Weights of a small mixture-of-experts language model, trained from scratch on English Wikipedia.
Experts: 48 experts in each of 9 layers, 32 ReGLU neurons an expert, 3 picks a token, a softmax router, a shared expert of 128 neurons.
Training: a variant of Muon for the experts, 539M tokens, 4110 steps.
Below are experts of layer 4 (counted from 0) of a mixture-of-experts language model. Rows are named gate (a neuron's input weights, with its number), up (a neuron's input weights, with its number), down (a neuron's output weights, with its number) and show model dimensions 0-159. Each number is 200 + 40 x the weight over its row's rms, rounded and kept within 0 to 999.
Before each expert's rows: "mostly gets" lists some tokens that are sent to it at least half of the time. This comes from a sample of Wikipedia text that the model never trained on.

# expert 30
mostly gets: " Yu", " Ka", " Ji", " Chi", " Mal", " Mah"
gate0,199,204,248,168,257,230,197,217,261,234,208,180,243,168,159,192,219,239,182,136,245,236,267,183,210,214,191,259,207,197,220,243,209,234,168,169,264,164,237,152,245,120,189,231,240,234,246,185,135,124,172,242,134,232,247,227,238,137,267,171,206,199,213,206,241,148,177,230,175,169,184,238,210,208,150,150,215,186,240,237,188,238,239,180,232,233,212,304,83,164,206,167,232,151,185,223,261,207,246,263,142,190,200,149,144,187,202,240,101,124,210,163,171,168,197,190,212,194,158,169,188,170,199,144,183,209,200,168,154,227,194,211,235,251,178,194,223,186,236,226,215,266,151,145,156,187,283,230,207,178,219,170,285,205,143,146,300,210,174,188
up0,126,211,261,169,255,232,167,227,257,222,138,167,222,240,239,181,233,236,167,161,167,195,275,168,213,201,183,157,197,171,220,196,215,189,210,197,194,176,231,179,226,156,180,265,234,218,205,233,186,215,141,221,130,203,215,209,228,95,236,184,206,202,237,225,226,161,182,248,197,229,178,199,207,267,148,153,243,180,303,321,217,238,227,174,103,235,189,247,161,175,217,306,209,165,205,186,227,266,252,313,228,161,173,180,201,212,183,251,154,190,206,265,183,173,153,211,213,150,96,198,200,159,212,184,206,232,166,196,129,218,217,194,185,244,210,166,183,171,187,202,207,225,193,141,148,263,247,259,195,162,158,164,291,194,220,177,188,242,160,212
down0,229,229,293,208,157,188,266,256,272,264,178,202,243,168,212,161,202,189,230,200,202,172,232,184,173,226,168,176,216,195,260,208,189,236,189,162,270,103,195,284,190,248,206,121,222,207,294,214,138,242,165,204,232,205,143,220,169,223,156,157,270,191,189,207,239,163,211,194,185,204,196,235,259,213,249,150,180,198,203,211,241,240,209,216,147,160,250,204,192,191,206,235,189,158,200,196,231,267,248,121,190,214,273,196,177,164,189,238,169,278,199,219,211,139,149,198,180,219,188,122,213,196,218,210,176,270,253,162,201,179,316,186,180,168,202,218,105,180,98,234,190,139,167,199,232,295,209,205,213,180,165,171,134,245,168,202,163,157,192,207

# expert 5
mostly gets: " Mc", "†", " #", "&", "History", "==="
gate3,160,179,298,152,203,239,204,255,162,204,202,200,158,209,146,248,171,226,217,200,255,260,91,225,193,206,186,236,236,151,148,139,224,168,206,164,208,126,157,273,279,163,232,202,278,231,202,213,140,197,259,211,194,217,204,162,230,162,263,251,211,134,182,177,212,224,183,212,206,206,129,281,190,233,241,196,227,192,252,197,220,187,203,275,161,185,176,238,174,247,233,181,247,256,230,254,194,214,135,148,173,217,271,217,219,204,175,199,249,172,175,216,135,167,154,276,260,163,278,142,210,153,165,188,234,180,182,164,179,190,153,116,233,257,223,180,197,177,161,261,223,244,209,174,207,198,197,128,257,125,229,157,185,212,184,244,165,170,184,191
up3,217,221,280,184,172,228,162,227,185,189,204,251,199,193,192,237,283,214,177,178,214,199,135,226,231,179,208,192,218,193,185,91,257,178,199,201,255,125,221,186,274,178,209,208,258,219,178,231,136,206,235,257,225,254,235,212,230,172,218,241,252,167,214,185,216,236,250,214,150,266,94,206,270,172,206,184,229,217,245,232,244,193,167,225,157,192,96,181,122,217,196,138,228,241,180,214,206,122,107,188,184,234,178,164,244,246,220,206,271,200,261,242,192,254,197,287,237,153,193,187,200,215,226,206,137,182,242,205,205,172,151,157,214,217,187,178,176,202,128,191,184,202,193,162,214,109,157,145,241,238,260,135,129,146,218,237,198,218,211,156
down3,171,185,244,230,207,188,252,183,195,184,137,152,183,267,255,241,178,186,164,154,116,161,140,238,203,173,194,182,229,142,219,195,242,162,227,151,198,235,251,256,229,200,160,226,178,167,163,229,201,233,215,192,223,223,235,208,294,202,210,218,213,273,172,248,247,240,193,244,182,278,95,199,196,214,132,231,205,134,175,129,205,196,178,174,156,183,196,227,244,165,186,279,203,212,190,215,166,208,160,163,209,183,213,228,222,208,157,147,199,164,231,133,128,204,292,210,238,217,198,222,189,171,238,188,241,215,156,180,183,170,239,258,196,379,190,155,213,237,158,235,207,188,123,231,188,131,192,198,248,194,176,192,198,195,176,266,213,245,280,166

# expert 1
mostly gets: " Tro", "io", " Maria", "ano", "ía", "hydr"
gate0,154,197,291,203,246,189,283,230,261,180,176,185,218,168,116,236,198,205,202,273,235,230,216,197,226,157,158,206,184,212,182,268,149,223,259,250,192,153,204,215,190,201,221,195,186,254,141,98,189,191,188,181,181,209,204,190,184,93,146,233,203,242,213,202,252,188,234,206,113,262,238,262,186,214,202,231,239,263,220,163,243,140,154,119,209,209,134,230,151,227,198,221,184,243,173,191,145,210,140,243,170,183,262,184,210,277,167,224,243,295,164,219,220,176,252,213,141,162,155,218,196,162,165,191,163,174,170,134,151,210,241,179,177,200,196,241,164,210,159,268,273,202,180,243,232,178,199,190,228,208,219,127,227,126,202,205,220,233,254,262
up0,208,222,268,237,190,206,179,183,217,187,207,180,129,230,187,205,238,214,241,202,207,213,202,192,144,234,174,230,179,256,165,234,135,202,133,188,139,125,230,274,298,108,193,209,204,201,294,236,215,239,149,184,188,199,122,191,268,236,234,185,206,174,229,198,191,180,202,215,193,167,187,221,175,266,190,211,179,137,214,195,127,162,201,228,190,172,249,270,222,186,206,176,236,256,197,188,233,212,132,192,138,235,221,163,218,222,317,184,196,126,279,164,177,210,185,251,189,164,236,200,241,146,209,211,149,258,210,222,248,199,281,174,178,115,204,226,176,186,213,108,230,273,142,168,202,234,238,171,185,174,234,214,110,206,147,241,200,223,222,135
down0,190,297,235,237,155,184,204,205,265,203,190,184,142,204,233,242,260,176,151,250,262,174,214,273,194,186,161,200,195,175,250,220,156,203,201,145,324,215,154,252,209,146,217,206,170,192,239,173,189,136,182,220,201,223,179,212,204,193,158,185,175,223,262,221,187,264,228,214,256,208,109,188,135,183,204,244,234,176,303,241,169,147,206,211,168,179,196,138,124,134,253,185,230,219,256,200,180,166,213,214,226,204,242,233,256,222,252,155,266,211,166,168,176,164,171,235,259,221,235,211,200,219,230,275,174,100,110,193,157,266,204,176,223,222,221,177,156,208,175,171,181,144,181,258,229,204,261,149,184,221,192,168,205,182,207,273,194,136,246,224

# expert 47
mostly gets: "=", " •", "):", " ITA", ":", " AUS"
gate3,166,185,306,151,159,210,189,240,206,159,261,237,196,174,188,191,158,228,243,229,244,174,191,191,238,134,156,218,261,143,206,219,227,235,210,244,236,233,218,221,196,219,103,205,185,294,211,206,200,136,199,220,178,220,98,180,220,179,223,168,241,174,190,180,205,198,218,224,281,172,150,190,182,234,173,201,149,256,250,166,190,145,247,202,182,151,198,264,243,133,221,204,236,251,168,200,217,181,188,227,226,183,198,213,193,252,244,181,156,185,161,193,193,168,237,273,80,214,242,170,221,239,205,134,216,203,208,195,193,222,152,77,193,224,221,200,209,213,226,218,242,258,235,148,184,278,140,200,111,127,222,210,170,155,274,205,189,202,277,163
up3,178,274,133,253,197,154,122,225,199,177,237,176,201,245,174,188,244,192,234,201,177,191,183,183,243,77,219,189,253,178,231,192,190,262,206,152,187,209,191,242,117,302,201,206,155,159,212,214,215,222,216,225,192,203,131,188,171,139,120,167,190,204,220,221,178,232,240,214,158,176,160,242,198,261,248,229,149,240,204,241,194,171,208,132,200,182,166,161,234,229,234,206,188,190,154,243,213,214,223,201,206,204,232,172,175,238,225,194,97,87,117,192,208,141,255,286,171,231,156,201,137,224,199,142,222,220,190,167,187,169,190,179,258,227,244,205,247,243,236,236,190,199,286,172,270,179,218,229,211,239,152,229,145,198,217,219,192,266,255,284
down3,203,229,221,185,207,307,240,217,204,118,244,204,216,216,148,210,260,235,139,142,156,207,136,194,168,236,248,264,111,236,203,229,134,177,194,286,185,265,245,232,219,167,170,130,215,290,187,147,238,227,205,235,273,223,194,113,167,262,205,240,156,286,176,178,182,202,190,205,135,184,298,203,170,201,174,183,162,193,196,181,164,258,169,177,168,212,183,180,141,203,263,239,156,229,217,218,221,202,156,290,178,218,162,172,239,235,194,224,233,186,185,210,269,206,231,196,131,162,224,174,167,212,160,192,205,221,220,238,209,86,212,118,211,209,143,174,208,203,185,238,232,202,229,199,240,246,211,243,156,154,229,187,204,219,164,207,164,249,181,224

# expert 15
mostly gets: "\n", " non", " self", " ISBN"
gate3,174,208,249,238,214,188,244,198,261,244,207,137,236,203,209,109,177,189,212,182,205,148,237,156,225,138,135,227,203,199,224,187,163,207,277,141,306,129,223,231,161,233,173,211,206,174,212,238,153,142,207,224,141,196,254,208,253,153,204,255,271,244,231,181,203,204,200,179,183,191,188,217,172,158,178,173,196,173,155,177,165,153,234,253,102,235,233,175,193,128,249,187,229,202,140,135,185,154,224,186,171,266,266,196,213,215,186,224,229,185,118,208,155,232,266,228,190,214,196,205,245,249,195,155,83,297,231,211,200,261,211,237,209,203,186,191,173,199,215,170,185,246,309,145,173,218,148,146,179,195,222,189,233,160,117,180,194,204,186,225
up3,157,289,168,185,185,197,214,156,196,156,169,150,235,236,205,178,202,210,256,273,144,136,133,162,271,176,207,193,236,195,197,203,159,243,200,240,202,139,151,201,187,211,186,214,175,230,290,208,179,160,260,290,180,235,201,207,221,202,172,202,146,162,177,179,199,199,216,223,175,181,220,227,140,209,190,187,193,193,227,144,240,116,210,204,153,237,248,189,124,170,155,196,197,265,210,177,198,118,165,211,178,199,274,207,233,235,181,251,285,190,222,244,101,220,267,230,206,218,200,194,198,239,193,118,253,245,164,174,222,198,295,201,217,179,226,223,189,216,159,208,196,157,308,184,166,149,143,116,255,195,241,194,162,289,169,167,240,189,251,221
down3,204,212,233,189,202,248,234,155,206,213,278,222,231,223,166,173,207,183,143,204,241,177,218,201,239,205,215,151,247,159,192,249,210,180,177,184,191,233,133,130,206,186,223,188,201,151,177,195,286,135,171,171,152,161,211,158,177,347,253,253,204,222,193,171,206,179,172,228,177,177,165,139,181,215,194,221,208,218,241,228,213,220,223,152,80,187,187,191,215,188,240,175,187,280,95,258,244,224,257,168,232,252,143,264,227,169,236,266,281,174,176,232,138,213,207,240,139,166,193,176,237,214,222,179,199,224,207,136,264,149,284,197,189,160,88,206,249,207,166,212,141,156,235,230,157,241,218,214,227,175,184,258,183,183,189,197,185,160,231,197

# expert 14
mostly gets: "\".", ".\"", " ==", "\",", " =", "\")"
gate1,216,245,229,218,183,161,224,284,205,196,183,218,198,195,190,156,121,237,175,219,185,255,284,192,247,174,110,254,185,193,210,192,153,185,126,211,217,214,225,182,230,132,238,318,174,157,201,151,140,212,211,163,177,104,237,194,134,189,193,221,260,202,177,215,197,209,225,256,195,184,149,230,229,286,236,193,269,236,201,236,243,172,184,228,162,169,214,246,198,183,194,162,209,247,168,195,237,248,133,252,203,204,189,257,148,223,181,164,141,204,167,130,221,186,180,189,237,156,205,189,245,160,250,203,228,212,170,191,141,156,192,314,141,220,149,229,231,176,165,147,168,228,271,187,212,229,206,139,275,201,223,137,194,289,237,183,232,163,178,233
up1,206,193,285,138,112,148,196,193,178,192,209,287,198,155,230,185,165,198,119,226,191,234,277,232,221,195,135,143,295,174,208,205,203,217,188,216,175,238,243,157,289,172,197,248,225,204,217,191,173,170,197,238,186,67,213,195,164,216,175,207,221,179,186,257,154,178,214,166,213,169,174,225,171,255,215,171,254,230,199,234,188,137,220,174,114,158,194,217,236,222,209,225,267,183,217,210,201,158,193,181,150,241,178,259,235,256,123,93,165,203,176,185,244,209,222,194,217,156,189,207,234,183,224,202,228,193,194,180,220,261,178,229,246,195,195,226,147,141,183,208,312,212,203,202,134,276,146,152,189,175,275,180,254,205,179,290,224,202,209,197
down1,231,158,195,240,186,123,133,199,277,191,198,276,201,145,202,232,236,135,222,165,204,178,208,254,244,231,126,206,207,247,189,225,187,192,226,226,161,170,256,287,256,259,175,241,130,195,257,239,230,236,215,172,165,225,134,244,225,236,159,157,234,198,187,262,126,184,231,174,241,216,186,225,145,175,247,199,263,145,234,188,127,231,140,208,186,221,237,200,222,160,206,212,198,180,191,194,191,223,239,247,225,164,170,272,211,213,184,176,163,162,217,158,226,219,164,147,191,168,253,180,242,163,171,150,307,172,157,263,167,149,244,215,197,149,241,78,150,286,202,270,215,176,239,228,155,224,206,213,240,229,205,168,200,241,219,185,230,172,155,229

# expert 41
mostly gets: " the", " The", "The", " Great", " Royal", " Old"
gate2,194,261,182,133,145,190,254,180,205,208,171,247,186,229,203,183,156,204,211,230,94,214,225,165,194,212,212,172,191,133,185,222,291,206,180,211,238,219,196,176,215,142,223,288,149,201,191,206,191,193,195,215,149,224,215,165,227,225,318,207,183,273,198,159,214,229,243,253,175,213,60,218,236,166,192,186,205,179,172,243,270,183,185,228,224,174,208,157,181,217,226,154,250,249,208,220,133,234,215,239,109,298,170,234,203,181,186,143,187,278,131,193,133,171,192,238,230,198,244,163,217,217,208,280,106,199,206,189,196,178,160,172,213,225,238,229,259,162,207,218,167,253,205,147,139,190,224,153,203,161,161,193,243,243,148,162,219,273,205,202
up2,279,182,188,238,229,189,127,145,218,120,156,235,192,199,195,258,203,244,217,156,215,244,157,211,168,231,127,235,181,255,191,186,243,250,211,243,247,94,99,224,290,191,196,186,245,210,216,134,137,177,137,230,184,191,241,180,140,179,229,191,279,255,199,179,216,145,200,220,236,210,242,206,164,251,207,144,198,176,175,146,175,205,220,250,226,214,141,231,241,161,183,167,205,155,264,104,192,199,190,163,152,158,252,175,186,233,251,314,176,239,222,201,190,198,248,233,170,267,180,118,225,181,170,165,217,140,189,251,252,253,195,188,161,222,197,207,177,197,237,186,145,175,152,157,196,255,181,241,227,245,211,242,177,192,164,238,197,202,188,189
down2,183,214,260,243,210,206,194,217,218,240,147,260,158,149,200,246,145,185,203,238,199,189,253,203,244,156,255,154,222,184,157,187,237,198,280,189,156,207,129,258,144,121,147,172,177,167,192,127,285,197,162,186,197,201,176,258,140,201,124,84,278,163,195,141,212,250,185,189,230,263,185,209,273,205,167,237,210,160,147,156,135,180,186,187,200,105,127,192,168,194,202,201,141,190,180,237,222,171,190,215,193,188,174,211,141,150,206,234,201,199,194,284,199,187,168,165,137,198,208,190,217,272,174,191,136,189,139,229,217,208,188,299,186,194,232,198,187,228,259,216,174,199,229,248,275,164,165,165,177,263,249,229,190,187,263,172,198,192,163,191

# expert 31
mostly gets: "),", "\",", ",", " but", " although", " because"
gate3,145,254,208,184,271,248,164,213,310,246,179,177,199,179,202,212,244,231,176,233,129,203,236,235,272,216,229,179,205,231,183,150,305,186,195,165,225,161,210,226,237,199,222,209,125,278,185,96,225,191,215,266,135,119,204,194,192,160,175,153,284,223,228,241,258,121,198,213,172,138,154,183,160,216,199,239,211,167,219,252,182,171,244,190,211,201,158,201,256,128,225,191,164,134,134,191,187,234,188,197,174,214,204,200,195,242,185,192,255,209,210,214,117,193,272,209,248,247,192,179,191,156,150,194,184,196,183,303,213,212,117,192,217,220,151,167,163,187,257,181,195,173,159,221,157,177,191,155,200,186,240,218,187,256,278,187,244,216,168,139
up3,207,274,227,185,190,205,164,204,234,171,84,223,165,199,142,187,203,182,254,199,223,149,228,203,207,183,177,135,193,248,148,140,219,170,174,165,166,164,188,228,221,134,127,256,216,172,168,87,157,168,222,244,193,159,202,173,154,231,263,156,295,239,249,210,219,192,236,232,169,228,161,238,202,199,172,205,227,221,203,235,195,232,223,204,203,242,105,243,254,177,198,163,187,198,155,202,226,234,244,120,260,243,181,223,184,233,190,197,231,210,126,188,188,135,184,258,190,314,219,154,178,174,255,198,277,247,269,262,168,177,176,149,195,272,183,178,259,201,258,194,235,210,181,263,190,153,141,140,246,202,207,219,224,231,184,187,255,184,213,187
down3,184,275,226,117,209,240,161,190,300,152,158,270,239,184,209,227,285,136,242,222,259,257,217,224,183,280,229,191,253,193,191,160,242,191,149,136,117,131,205,232,117,202,229,184,207,205,224,154,211,203,231,182,213,125,177,193,221,261,226,204,221,183,174,222,205,160,199,197,249,212,223,139,217,218,231,108,201,222,211,220,158,191,203,157,177,213,272,216,217,130,168,158,186,201,224,142,99,147,194,242,204,228,170,180,288,139,187,196,194,202,208,208,227,162,191,176,179,270,223,170,190,214,178,234,214,218,246,230,229,221,216,242,147,199,116,172,252,207,160,195,196,192,132,222,196,210,127,127,256,157,120,204,176,215,208,222,211,219,151,254

# expert 37
mostly gets: " the", " using", " new", " with", " several", " among"
gate3,214,203,289,168,196,168,252,195,196,239,161,166,194,261,190,153,202,152,187,260,170,148,246,198,108,233,198,208,187,127,191,187,210,145,162,172,329,223,189,254,200,217,233,169,184,134,231,228,165,141,250,168,194,186,230,207,200,202,128,227,237,152,182,249,104,238,213,205,177,190,293,226,187,153,257,191,197,147,184,196,209,253,123,86,166,219,226,212,158,167,234,244,160,213,189,184,184,226,209,292,290,205,175,201,157,209,135,266,206,177,154,194,172,161,145,204,175,200,222,225,195,208,109,173,281,216,206,172,230,160,237,161,213,192,180,232,212,176,199,192,220,236,245,193,203,196,134,213,214,190,135,227,157,206,264,246,195,227,169,160
up3,263,141,200,192,187,168,151,184,155,249,243,183,169,154,181,179,272,119,213,231,254,286,149,195,201,300,198,174,181,167,183,219,273,252,196,240,223,269,191,210,276,191,129,201,258,139,209,173,244,97,186,245,217,254,150,192,265,186,150,229,211,132,222,188,209,200,203,157,148,166,249,188,216,175,197,184,189,146,201,198,198,230,187,196,205,172,223,200,189,129,219,186,171,171,195,198,158,222,214,220,175,195,231,171,137,271,227,178,241,182,136,181,193,200,149,232,147,194,188,207,249,116,287,191,292,159,196,204,214,220,264,186,196,228,221,209,240,159,236,159,202,179,282,206,213,183,204,209,82,184,199,150,158,272,250,235,223,214,193,234
down3,243,185,264,146,145,173,150,181,272,266,241,277,262,230,219,200,233,207,189,206,151,154,208,170,152,246,231,172,162,184,235,227,133,129,173,193,166,207,221,239,172,218,222,208,283,231,188,179,228,191,192,139,224,219,137,132,166,301,145,139,205,196,226,217,180,183,170,118,190,226,198,190,155,205,236,252,237,230,166,212,192,192,153,148,189,141,160,210,167,205,216,189,223,162,189,119,136,188,216,220,158,284,182,213,266,209,176,219,199,210,202,196,141,228,122,196,256,232,187,188,195,259,171,268,159,109,153,154,169,200,248,187,238,237,213,210,260,177,208,253,158,251,254,125,183,176,208,186,238,242,202,175,231,142,191,252,247,261,216,254

# expert 0
mostly gets: " during", " from", " between", " against", " at", " on"
gate0,165,235,244,206,230,250,168,217,232,188,213,230,197,229,148,127,248,177,224,197,171,209,270,222,248,181,207,243,161,186,198,197,194,197,262,179,201,278,266,167,218,183,232,254,184,186,179,211,268,152,178,229,171,151,148,235,162,143,169,211,204,192,200,160,179,152,208,213,238,271,222,211,154,284,162,95,255,236,220,110,204,192,262,123,166,226,267,281,239,149,184,229,243,225,180,211,192,213,207,217,124,259,188,206,203,220,221,148,257,238,129,222,203,117,200,198,259,156,285,207,238,200,155,194,142,190,208,220,186,183,250,188,251,194,159,208,208,237,217,239,200,144,130,183,261,235,158,155,147,199,177,201,243,189,120,158,146,230,205,265
up0,225,227,177,157,138,155,189,212,211,175,196,217,203,221,219,200,154,261,179,259,218,176,181,174,195,132,182,210,219,266,292,168,173,191,160,187,191,177,200,210,132,125,103,221,174,179,223,278,237,266,181,202,264,270,178,296,232,213,174,172,159,167,225,216,187,197,217,178,230,236,249,207,200,218,173,250,172,242,243,245,211,153,176,229,187,166,193,151,231,195,217,177,222,215,215,158,195,154,249,164,244,202,143,225,222,197,217,158,222,185,62,205,272,256,130,172,210,185,185,198,140,180,189,177,186,259,94,252,207,285,236,261,182,245,221,142,238,190,202,168,167,107,187,211,127,235,224,213,203,143,138,162,216,207,260,207,226,227,178,197
down0,201,164,129,192,229,217,287,186,203,269,185,219,215,200,226,277,175,197,181,140,144,162,215,136,205,154,196,197,192,177,210,141,265,212,207,197,220,205,134,129,194,230,232,236,205,256,189,176,171,253,249,221,177,184,219,161,190,126,193,234,232,181,203,210,215,225,197,207,203,292,156,247,235,177,232,202,247,224,222,207,124,144,136,198,239,152,112,169,197,248,265,243,185,167,219,234,234,214,228,214,254,135,214,240,98,234,211,214,192,140,211,160,115,187,206,171,209,238,200,153,219,267,185,244,124,196,178,205,153,218,202,224,190,203,198,244,234,249,143,207,248,301,240,236,194,315,229,270,170,170,239,209,171,216,263,171,197,163,252,190